Weights of a small mixture-of-experts language model, trained from scratch on English Wikipedia.
Size: width 256, vocabulary 8192, 41.3M parameters.
Experts: 40 experts in each of 10 layers, 112 SwiGLU neurons an expert.
Below are experts of layer 3 (counted from 0) of a mixture-of-experts language model. Rows are named router (the router's row for the expert) and show model dimensions 0-255. Each number is 128 + 24 x the weight over its row's rms, rounded and kept within 0 to 255. Numbers have three digits each.
Before each expert's rows: "comes before" lists some tokens at least twice as common just after its tokens as in all text. This comes from a sample of Wikipedia text that the model never trained on. Tokens count by the router's weight.

# expert 9
comes before: ":", "s", " of", "d", " /", "N"
router:115113146145150129120158141093104132175131119126142130184127119134104161145154104134169117127136118127099115131157110111155081146171132081127158104115117135102144143135133128096132124111126090147098106123111109102176143124091166149166115121141165117176139178140143120134149188123118166103122126130141117167122091137083081128102143136116112125130064107135106129128114094125163095120131133126077095065138122134146101133132093141097112147132195069123116094112133109092134133142139143151126137139148120140104149128109126113153123116121095112102118169129111147147152140128111127149086099139131138123129170122188135129134129150128102122178141134139094096155170124126172146121153116121112093155153101156108125130089126166145148122147132140141149139157087191101167110164116101

# expert 18
comes before: " |", "0", ".", "–", "5", "7"
router:113061124130134116103117078146121088095131099099132125191119134126130133149122164110133113137113141103146115141132100127154078109127120105092120101129133148134108141129160120113154119134153106144136102122144143096143149089119139119129128167136115141135173161117133145116139180117168148106123138154201102114137093127095125151133094130116109155123105143137088174135171100170179123136144156113114141125110116124140139134155102135102088153103162139156136137141131118121078110108146178123101131193178162127127128191157105099133127135150120120124129086158104144119121152135106141142115122119141075121143133064143126142144149136158100147125106117127132097200164164126150117151068114126168085141146143145129141136134143146122126149118147118104168169161126141129157138128155130

# expert 16
comes before: "s", "ed", "ing", "er", " of", "ion"
router:112095149103126096069118164098104089142171124127126147133109173171150130136129121168168103142139142106170110090116129124119110121157155124138133065118141159097156110157125135118101123106180085144130157161092114124125160162110094092099134123141141124124149158132107108087095160092118104112119128157136114121144130133125089110098154150118091132125122122175120146124125084177134141159129144108104119093169155128136107129093106175068105135110125114140107122133141120105112112140113187147166108105152155106122127130115111108155083100146108154170121163157144166145135096123134123134138132127125146100135126150122138145146122152156123121099145148121140120106105146170155135140100081145119099152154136151089157162101153149103111133131156136115111154185118113108152154134083081

# expert 28
comes before: "\n", " The", " In", " He", " It", " This"
router:131118116131122181108132128122124121113162094113154154118153127125102151158113114135166097123139098086150118119117077160124138095161140130139122146148143127146145129109170132125121117167179082131105125105137142121159182140082124164151145149115150139139137133174128163107135204127151131151104138173124115143144123096118110169112180130105146162130151149119123142122149106112093097172131116132123121079138099150143112117126112148115111162110139103126117164112159140109101168092153135105099131188139130153098148146163140068106125130146117141151119135151137134099093151102135123136088126101155080107127146076167122134127133140166117125122119150153097092130110120096146134124138073147133084144153130158133126152091122140095151139082160126086159182143104163144128105130119102

# expert 19
comes before: " of", ",", ".", "s", " in", "'"
router:146130153102151084084151115124082074169095093114126131137133122151098158128157104134111129114141136110105156130140115130176134129124139120072156100135112154145161135123149131105112111157180085142123117123141160118158143123116100145162145141135154164131166129158109118148118110115190130101125145156138118143118069155102127141085144126132101177077103161137146149085108110095112133145127128099115106116113137158141117117128115127129121129108157137116153138092113143091117121167166126114092123136146147142096160165147093130098143146148122142095119165156143156096117125098147141109100139108089101146123118082159100137134134127127126145133127149184079118136106189143145142097166122140135091123157145133135159163086165115076160140132135093085116131163132166138145104144148110

# expert 33
comes before: " by", " to", " in", " the", " on", " a"
router:111111130140102143135119126110087139154172127150229157156143163132079132135142111138177103127104145082130108121105132118144111094141151092164152154134115143130121120136170059158138092089117086101104139150130158135133150119111125149125140161141124134140122100117120132092106174111120124126097112170136159113161161111098137096132166145161152137110097188118109135126118119147116108154147132146077125137128108138136146108146143160069111174109167126156115126163149136133108150108164131095138135121102111139095141124170135142140124151149088107132123116137144147122144136127077117142113116121143083135124143121114095149132157087121125108128135167164127120099131124155173209120142098162134098155158140162135116171093127117133130136104118114121150161145143128142110135143096128

# expert 27
comes before: " ", "\n", " be", " the", " have", " not"
router:137130147133121104169123128126122138138108097130140102161139143147064130093162119124111139135132109111095109116070152138119129136165131086105162102146090125117104114163157103142125104128202050139131129127142131163147113132084126149151181146113180139112151158133147126109097148095153120135136129144124146120156106136118118135104144115137103129141135144127131115104159084157093091109148123117101133099135130177155121139151088140093142139096122121148106142110115124123098092137081126120113156161115113142129139151153102149159088123139087118109108152145103132120105163135123158147109177104142111123115126091112125099081142097143108124118112174116115126109120147100141159098110089135168106148155131157100155160078161129129146164110175121128098142131125162111124110137178061

# expert 17
comes before: "1", "2", " York", "A", "3", "a"
router:099102139123130137109103121110098091114139070131130132155117157135121129158103132110151111148129131112109140121144119102137138155137138117134170139147081140108134162154139088150144070113154081118113146142160149096163137127082123151095142109172135137164122144136136132108118132140155094138092153148132149125102083150142132106106121146106136144145078155129105169154136115135104053144105132132079117084157098146145169112151122154117101115077158130129109133137173133093086142110118158120071128156115135115107152147118117158135087146156122138137104133163120150125086155105098114116083123136079112139116113097133116135088136135133125100128103128164102099167117139092101142123126102151110106106160133174135125145099104101097150182107164111116143140145104173163136082110110101

# expert 11
comes before: "1", "0", "2", " he", "9", "8"
router:124081098109129161115146151106127105172118136113134153157107145142148147109164122126151126138129130128140130083135114143132139094148129127092146128100096158120122136149127129139155162120140109139120103139112098104134136126098149146129130131125140187120115144167141130121127143129150094099116101154128121144130117151072119171101083112125088137148117136124074128135137106127112138145091155145088141112120118149129113085152124111132138115083166117133108141169174101103102103109124114148127127137112105116083154162132118123159070139112125148151144161153093181127096155143089142119112143123119178135100106079103093165110162126142134083130107156144107100122088178130095136093096124163146125130152120144083125163089124131111151147064107099098113208176082135136128105127115114

# expert 38
comes before: "-", "|", "\n", "==", "The", "==="
router:125113131126095099115157134148093149122174115109129160159098146126139100118095145081141157131089131086142096131139091118115105109147113133076176137127120144145146140144136135119163100122142105079082112154112145100166165123057137129105181130123172139110109169110125132100122126121134137148084116161189127123149090122130144146085179142113107139108079155114081115098161085165124104131153124114090084118131142134118146110150119091122157120119123101149101114081159119130112166108116121127116112149159139132093129116135110117104138141141123155118138142150145170146148152098116130177109111077099144133151111097144159123107147131150130094146130144130103102153146175126128124117113094154113096151142149158123121126120109150130132202122106105102116143127128179144133124150116098

# expert 34
comes before: "1", "2", "3", "I", "The", "the"
router:098075120098104151106169147120127101108150117160128134159121100125109126127124152121140138097116138116156106100061116132125071156141153120134137133192073167126140138108144102093148112126113031165157146120126145108154182142102133146140095134162115111130153118154083126117100150117151135125070127110093096113151130104132136114107133132131119171158111129155084163108131103132132119125103174081107104109138138111112120117144107148090134116114165105123144122127081125115117129148120121132122134187135137151133098139114105114117126164134149129106119121131140165130135159157125131119141125142136112143106125088086129108137140120159106111107121137173128126109133120131141144097113091144113080147162148173134125151124139109114161170142118091074127119178128183082132091127114138

# expert 5
comes before: "8", "9", "7", "6", "5", " |"
router:142095129099131122090107127108097116120160108125138141174116177164133109153148146097166106117092134146096103110096131107121132152178146101112128133137135139121167127145162114123122108173132100116123082154123153120187153094104149148108125119152109152132161099145113134111109173143133140111115131182123096128119062118154117137106147135121145144124087132177105129119131102131120104116146129113089139080126093132131162105157096147150126115107181158155122181130145097105104135146144143134095133173144141100123154145122066122104126127111155111131148130145127138103094160130078159127083127122123102105145121098133105112114144137173128122086122128142114120165149190109136155104085117143178115120150139132136110169081112162109149146160103107126122139131128120126148103181117085

# expert 23
comes before: " the", " a", " his", " their", " this", " its"
router:136139140118090165158122154110107107148122116135165201182163142134107146112124124126102079091125107113094127107121090094121112138148113101151141136099129158123146164126167099145163174110130094119117118099121124109114175132139105166132167111128128117156081093127146150119097103120122101148100120155156149124091147161090136130114151172132141152145105124136124184097132118098131118137138154105120109076156146151141107101131110124115143135084143085151126129137145153115131113142091132103118125096179091154123140151133153151096154148150116137154123124167161157123124138107128158167098126147095086136087155080112097132118149130129112126106116126150120124185129130137173111119134137166153112156156168180135144136098156122149117170132166118083101170130141144104129156127131099

# expert 36
comes before: "1", "2", "3", " |", "4", "5"
router:151109128091123160077119119115096132146122093138157151159112169165110134120136136094169085145133154092106117117143170118153141097175153108111120088124115129127124158151158095113137112120157112165117141149108163115117153110102096112147177165143157140171095105129141129141133180093154140133091112154132152164156089104119139154128140154110138121165116151120097160115156114165177097156131145103130094108154120156165127131122097173132107109101164127147115111150128118132103134139136137106164120142144121119141173138122106097124140106121120119120089146144124176158139146130122153124085134073075121123111129119119116132146133125144126097125087133098132109153128120120138161154113030154124087133162128159153163141132143119149152153128127154107097142163115113113131106119146071

# expert 13
comes before: " |", "\n", ",", " (", " States", " and"
router:144132132112113111092135091116090098106172052134115123127135161159171156159139115106145101113120115124114133111097105135127125115185125134123165121122078149133112104126127113113169142079103137169115126127108126093143130133072087187113178146126158132109141119141136146114089137138140139083143134141125123128158066110112106135116089114094122154128137136097126203108104100138118124198148161122113144090105106164125091113137088157116077155091152142150094110135088136101127151149112160123121107156132116107111149159143120115123121155105076100112175117168099124123134152123110134140117149127107122095151143097116130130086132155155140146107115090123169088115138120130119136127128124118145133152146117138120131153126101124135152115109118058132119135150114141093155117133134107